config = dict(
    balance_bias=False,
    rope_theta=10000.0,
    max_seq_len=512,
)
Below are experts of layer 4 (counted from 0) of a mixture-of-experts language model. Rows are named router (the router's row for the expert), down (a neuron's output weights, with its number) and show model dimensions 0-127. Each number is 128 + 32 x the weight over its row's rms, rounded and kept within 0 to 255.
After each expert's rows: "comes before" lists some tokens at least twice as common just after its tokens as in all text. This comes from a sample of Wikipedia text that the model never trained on. Tokens count by the router's weight.

# expert 40
router [185 126  95  79 153 137 118 175 179 125 110 120 175 145 102 135 117 178 138 134  85 115  85 172 118 176  91 145 144  77  94 126 121 153  58 135 159 175 116  83 113 160 125 110  79  98  70 164  78  89 112 111 104 167 159 112 192 178  98 127 123 149 149 117 123 153 111  91 110 144 130 105 123 116 115 186 145  58 148 105 160 164  96 105  89 120 148 122 129 122 134 112 144 128 109  63  64 119 112 172 180 159  95 108 144 118 161  42 115 130  94 128 140 144 134 140 179 147 162 160 129 142 149 205 156 174 145 133]
down0 [123  76 117  96 149 147 112  68 131 119 116 185 113 135 171 127 149 120 108 179 114 155 123 112 130 131  91 180 144 150 166  82 152 165 107 159 190 158  87 112 107 164  98 106 145  87  90 160 145 143 107  63  92  88 135  88 177 138 195 141  98 105 129 167 154  80 143 113 108 143 153  75 145  93 154 114 164 124 160 138  68  99 189 130 121 111 149  67 160 128  98 126 165 101 164 177 145 133 155 102 134 106 118  70 139 155 157 149  90  92  57 181 119 129 151 120 188  99 180  87 174 142 109 113 146 165 132 155]
down1 [176 135  97 139 118 173 219 214 146 101 227 154 159 114 169 116 162 106 130 165 142 127 161 170 127 115 109 155  95 128 153 124 136 173 112 189 125 147 141 100  91 154 132 116 147  78  81  97  99 150 108 182 139  88 117 119 128 154 117  80 114 126 128 108  98 183 114 146  91 108 115  85 174 132 116 149 160 128  94 122  98 149 128 139 140 121 105 137  92 116 214 114 152 109 119 151 167 120  82 214 122 126  96  87 159 136 132 108 113 117 127 124 153  61 134  96 120 126 155 111 125  58 104 161 149 161 113 187]
down2 [128 126 103 181 103 121 165 112 106 131  67  79 130 111 135  97 133  74  56 127  80  93 116  70  93 131 146 190  98 162 142 132 131 183 117 150 149  92  86 121 171 125  95  77 173 136 162  95 155 100 143 141 146 124  67  94 112 195 109 130 100 160 186 198 144  58 149 125 103  73 121 145  87  90 121 110 124  86 132  94 160 136 129 146 123 122 114  91  93 148 127  79  88 166 141 188 140  93 138 136 145 132 125 115 110 132 130 133  86  98 122 107  79 126 150 188 152 139 161 156 147 103  80 117 155  63 138  80]
comes before: "′", ".", "°", "0", "}", "00"

# expert 99
router [106 112 121 151  70 175 189 104 171 147 123 124 172 176  85 170 130 109 119  92 109 129  86  73 131 171 106  99 147 143  88 170  71 105 148 161 154 160 103 160 110 196  69 188  99  93 111 175  81  85  84  74 103 185 131 105 133 113 112  92 152 107  97 100  85 129  87 147 111 147 140 114 159 142 160  84  59 151 111 145 109 154 108 143 143 129 161 154  83 103  82  58  99 174 168 137  91 148 130 129 151 117 141 134  94 117 156  79 144  95 131 119 114 120 108  98 122 190 118 151 147 125 188 143 105 148 115 121]
down0 [198 137 170 135 109  82 143 109 178 178  62 155 117 138 173 173 123 120 141 123 167 168 151 143  85 152 143 158 109 108 114  83  69  91 111 137 103 112 120 128 114  91 106 128 135 171 129 160 143 131 125 163 173 134  96 135 144 104  52 123 147 112  52  78 179 141 115 120 115 178 137  79 166 150 133  84  70  81 178 143 125  86 138 152 126 149 110 156 105 134 124 126 155 153 141 174 157  67 109 117 127 128 103 151 159 139 122  72  70 161  68  93 125  98 178 106 159 152  92  99 127 144  78 149 114  77 120  72]
down1 [159 112 118 154 152 139 129 129 195 100 153 141 205 160 115 135 108 157 146 114  85 146 112 102 159 161 179 184 147 106  72 154  35 182  94 130 139 147 113 157 159 130 128  72 151 118 114 157 122 107 112 106 153 127 109 149 164  71 146 137 197 135 159 142 103 121 143  98 158 146 141 193 166  86  92 142 128 100 155 101 200 126 118 106 164 142 140 138 161  88 149 112 116 229 124 133 133 109 154 194 147 113 107 156 153 212 104 145 165 143 104 117  94 126 170  98 133 128 129 120 109  87 125  84  97 162 156 124]
down2 [153 164 112 169 113 158  60  98 147 170 132  93 144 147  67 127 139 126 134 180  82 166 136 134 171 107 131 137 118 134 114 178 175 138 110 114 123 117 164 112  77 119 124 142 134 194 135 100 124 103  66 132 114 140 141  92 136  97 144 153  33 168 190  97 141 120 127 113 146 157 125 125 135 147 147 174 114  49 111 108 109 134  92 125 170 103 119 158  46 169 187 179 109 161 140 113 110 123 187  99  98 111 105 103 159 149  73 160 198 119  84 131 132 120 178 109 144  87 146 186 162 126 116 109 108  92 139 105]
comes before: " ", " P", " N", " D", " W", " S"

# expert 42
router [ 99  53 145 174 112  95 143 138  89 162 124 119 129  91 160 185  98 155 157 140 201 143 107  95  76 128 115 122 141  75 154 102 168 115 141  93 148 146  72 163 174  73 107  93 156 160 133 172 125  98 126  68 110 171 177 122 121  97 105 116 174 153  89 103 168 110 121 164 182 120 134 118 130 138 123 116  65 155 137 111 133 144 129 101 145 158 184  89 164  93 130 133 120 139 163 223 162 120  83 102  82 115 154 163 134 111 122  97 139 150 208 104 113 147 154  99 108  93  79 179 106 108 118 123 121 113 157  94]
down0 [137 152 128  88 118  76 172 119 167 106 186 162 105 177 119 138 124 180 122 164 144 125 104 109 133 115 112  84  88 108 136  81 139 104 102 121 138 171 119 168  85 144  89 152 122 172 139 113 131  99 147 126 111 206 186 202 164 150 152 171  95  95 132 176  94 190 163 107 141 114 159 122 155 138 178 136 109  64 109  91 123 148 162 136 112 172 115 240 146 190  77  91  86  97 161 105 134 135 157 127 172 126 125 140 124 148  84 169 142 129 108 151 143 123 143 142 171 146 150 172 164 140  98 111 120 152 104  85]
down1 [101 142 105 111 175 124 131 107 176 132 135 111 120 132 144 128  98 167 126 176 128 136 109 129  90  99 146  76 200 194 130 120 112 112 174  79  93 108 150  99 148 139  91 121  98  89  97 124 139  88  95 132 132 118 117 164 112  87 173  85 122 139 151 140 114 164  88 149 119 196  35 122 109 168 114 179  64  96 164 153  74 141 143 117 126 158 148 105 108 122 225 117 107 138 166 130  82 138 124  88  80  86 106  85 111 100 162  93 148 174 125 103 122 151 139  75 148 156 173 149 120 149 158 155 142 111  72 188]
down2 [191 104 120 125  97 176 150 119 116 132 145  93  87  99 185 119 163  98 133  91 140 145 102 137 103 128  68  59  83 181 132 168 178 128 117 144 129  99  94  83 127 130 131 109 118 113 109  98 110 152 159  72 145  87 217 141 128  97  98 142 167 126  88 155 137 146 141  83 176 180 103 125 114  65 148 172 107 143 204 145  86  88 126 163 151 100 122 161 162 160 130 183 143 103 155  92 182 116 111  91  62 153 118 134 170 109 116 153  95  97 143 130 110 163 139  77 145 187 119 138 106 130 146 106 138 105  77 105]
comes before: " the", " ", " a", " The", " M", " B"

# expert 96
router [116 121 120 125 166 122 154 148 105  97  99 124 133 119 158  91 117 187 171 200 177 144 124 149 102  66 134 113 136 141  65  65 149 147 165 144 167 121  72 112 121 150 135 122 127  92 160  94  97 138 166 130 126 144 140  84 105 194 116 138 172 140 181 169 121 193 111 139  90  94 135 100 139 111 138 111 128 190 171 168 209 140  92 124  87 150 138 154 111 130  68  91 114  85 131 147  99 155 152 125 162 131 186 154  93 160 132 108 182 100 170 127 145 167  60 108 167 105 133 124 195 129  87 108 130 164  93 132]
down0 [164 126 119 107  75 119 157 132 109 140 119  77 105 166 130 171 131 168 108 195  73 117 106 123 107 147 129 135 156 119 186 137 163 165 123 114  92 113 128  65 166 164 128 175  49 160 112 112  84 140  97 133 151 129 154 125  92 159 172 143 158  93 104 117 150 156 145 153 143 142 146 162 160  93 151 167 104 151 134 155  95 176 185 126 141  89 142 191 125 197 114 178 130 123  69 145  99  89 180 121  60 113 169 178 160 100 128 123 153 177 106  93  99 121 109 145 116  94  93 150 191 109 146 156 128 193 110 160]
down1 [167 132 118 177  98 132 142 158  69 158 179 134 104 126 153 166  73 149 138 106 144 136 105 162 155  93 141 118 140 146 151 125 180 124 175 156 151 152 149 150  95  95 159 137 114 121 107 115 125 130 105 141 209  75 148 142 157 190  98 109 143 111 154 133 171 136 155 121 162  80 113 116 122 148 120 162 100 114 105  84 163 140  81  96  86 126  95 199 122 158  81 129  78 168 145 120  98  77 114 105 130  91 118 127 150 126 130 193 119 202 166 153 181  39 120 165 116  67 131 134 105 111 125 167  72  71 107  91]
down2 [152  99 132 131 135 156 184 157 124 115 138 113 151 129 118 123  70 185 109 181 140  91 121  70 108 138 196  94 123 139 180  67 136  86  98 124  93 148 148 158  84  99 151 139  47  88 154 168  92 126 131 114  97 158  95 208  98 146 112 146 154  98  97 170 133 126 118 127 129 124  70 147  67 118 106 117 128 116 135 113  84 101  76 179 189 186  82 172 134 152 156 144 137 133 117 122 137 137 144 148 109 148 129 136  39 102 149 163 115 121 125 172 140  90 149 201 118 105 125 112 113 143  86 182 125 135 173 126]
comes before: " |", ",", "\n", " (", "i", "a"

# expert 56
router [119  72 185 102 116 151  91  96 111 122  78 120 100  68 139 159 141 138 126 153 186 143 170 140 160  69 161 129 158 180  94 179 119  85 147 142  61 135 125 142 105 125 166 151 228 112 115  88 131 146 129 130 155 162 116  84 157 136 116 144 117 129 148 189 109 138 168 143  98 136 135 138 143 149 162  60 125 115 135 179 155 121 129 151 161 158 135 116 148 185 113 136 152 125 115 115 120 132 163 190 169 109 167 181 153 130 116  51 185  86 177 166 146  92 137  88 100 129 105 189  97 120 129 104 106 151 170 156]
down0 [118 167  95  76 170 102 122 127 146 120 142 110 109 150 113  85 185 112  98 100  67 141 213 130 151 109 103 161 136 119 111 152 192 108 167 176 126 100 101 141 160  74 127 121 147  83 136 170 150 127 128 179 156 176  65 112 118 115 155 135 153 156  98 183 170 104 143  79 150 111 138 113 165 106  83 138 154  93 149 127 166 122 121 137 157  91 118 162 127 154  69 135  98 107 156  99 145 108 108  79 151 134 160 173 128 162 104 113 134 118  86 122  85 129 142 160  94 170 140  62 158  50 197 110 166  87  84  95]
down1 [ 88 136  96 142 144 136 115 156 150 108 167 143 153 129 125 114 196  77 129 168 154 190 151 146 104  82  33 152  69 146 150 140 143 138 127  99 155 179 143  87  70 115 176 143 166 187 118  76 123 147 132 121 137 119 120  78 172 183 152 100 119 169 114 143 127 167 130 130 120 167 131 155 144  88 151 154 133 128 126 134 164 145  97 159 102 124  67 129 157 138  89  83 174 189 120  93 103 147 205  94 150 143  65 112 169 116 170 157 142 174 108  74 101 102 145 116 185 130 131  94 169 124 128 157 136 108 144  85]
down2 [118 111 161 146 157 122 114 112 123 189 162 124 202 110 125 143 168 135  86 116 139 109 138 152  41 146  96 142  90  73 121 150 103 166 126 140 133 172 104  94 108 111 114 168 137 155 102  96 116 154 170  98 130 121 136 168 126 122 175 150 115 120 189  88 148 134 126 108 120 144  67 109 130 144 124 175 151 104  79 109 137 193 137 101 157 104 117 177 105 152 148 171 173 157  96 153 105  96 149 108 103 115 122  60 145 148 155 114 102 138  59  87 106 130 141 119 157 199 170 158 163 206 109 167  65 119  53 124]
comes before: ",", "\n", " (", "20", " City", "'s"

# expert 38
router [ 82  78 135 147  86 168 161 193  72 124 109 150 141 133 119 203  88 111 161 166 155 124 133  74 100 190 135  90 110  68 113  89 104 120 101  91 139 115 130 121 161 119 130  87 134 125 131 148 125 137 153  30 126 102 127 174 149 105 154 191 128 118 140 120 140 174 155 141 116 128 161  93 115 179 185 147 114  99  79 119 153 181 139  83 128 147 106 111 139 106 100 114  70 181 119 169 131 176 166 121 137 147 116 134 132 116 196  85 123 140 136  98 111  85 155 128 132 121 109 108 165  89  74 207  97 127  89 133]
down0 [156 111  88 126 170 102  87  57 164 139  86 138 149 105 153  79 172 101 137 113 122 132  98 104  85 122 136 141 170  91 125 131  72  94  82 122 139 161 153 201 100  76 164 152 112 155 115 121 141  87 164 135  98 114 175 152 118 168 147 172 158 202 132 138 142 168 127 129 151 110 160 151 182 132 112 177  92 102 126  92 145  77 129  99 130 171 165 113 132 165 126 163 115 106  81 176 121 151 153 169 154 150  69 102 120 121  58  91 144 148 224  88  88 172 129 115 123 102 124 136 137 136 191 115  91 143 123 131]
down1 [154 120 129 140 155  90 110 125 135 110 143  64 174 108 173  86  90 159 120 107 163 154 133 131 123 127 168 130 145 172  97 188 129 175 134 164 156 153 113  83 143 104 106  62 124 110 105 105 169 100 106 194 165 135 144  88 153 150 140 145 110 187 198 122 136 153  91 164 122  76  72 139 201 102 110  97 130  86 142 150 110 134 159 185 142 169 136 181 116 107  92 108  84 147  71 124 119 151 172 178 110 165 131 159  67  46 160 152 132 170 138 139 112 147 147 153 101  95 155 162  99 135 100 150 107  81 126 121]
down2 [108  84 129 130 183 161 119 145 107  85 108  77 147 121 108 148  88 161 108 106 164 173 167  86 142 159 181 132 152 192 125 134 121 118 111  82 118 143 127 136 149 145 133  91 118 153 107 100 102 129 177 106 123  98  97 168  82 129 173 153 129 124 135 126  98 129 137 137 103 147 146 137 138 174 138 114 100 124 119 131 136 188 166  95 118  99 155 126 155  98 105 120  88 189 184 152 118 150 104 230 174 173 189 186 142 152 144 113  79 160 100 125  87 130 106 154 146 130 180 122  57  76 207 155 162 103 195 119]
comes before: " the", " ", " a", " be", " his", " an"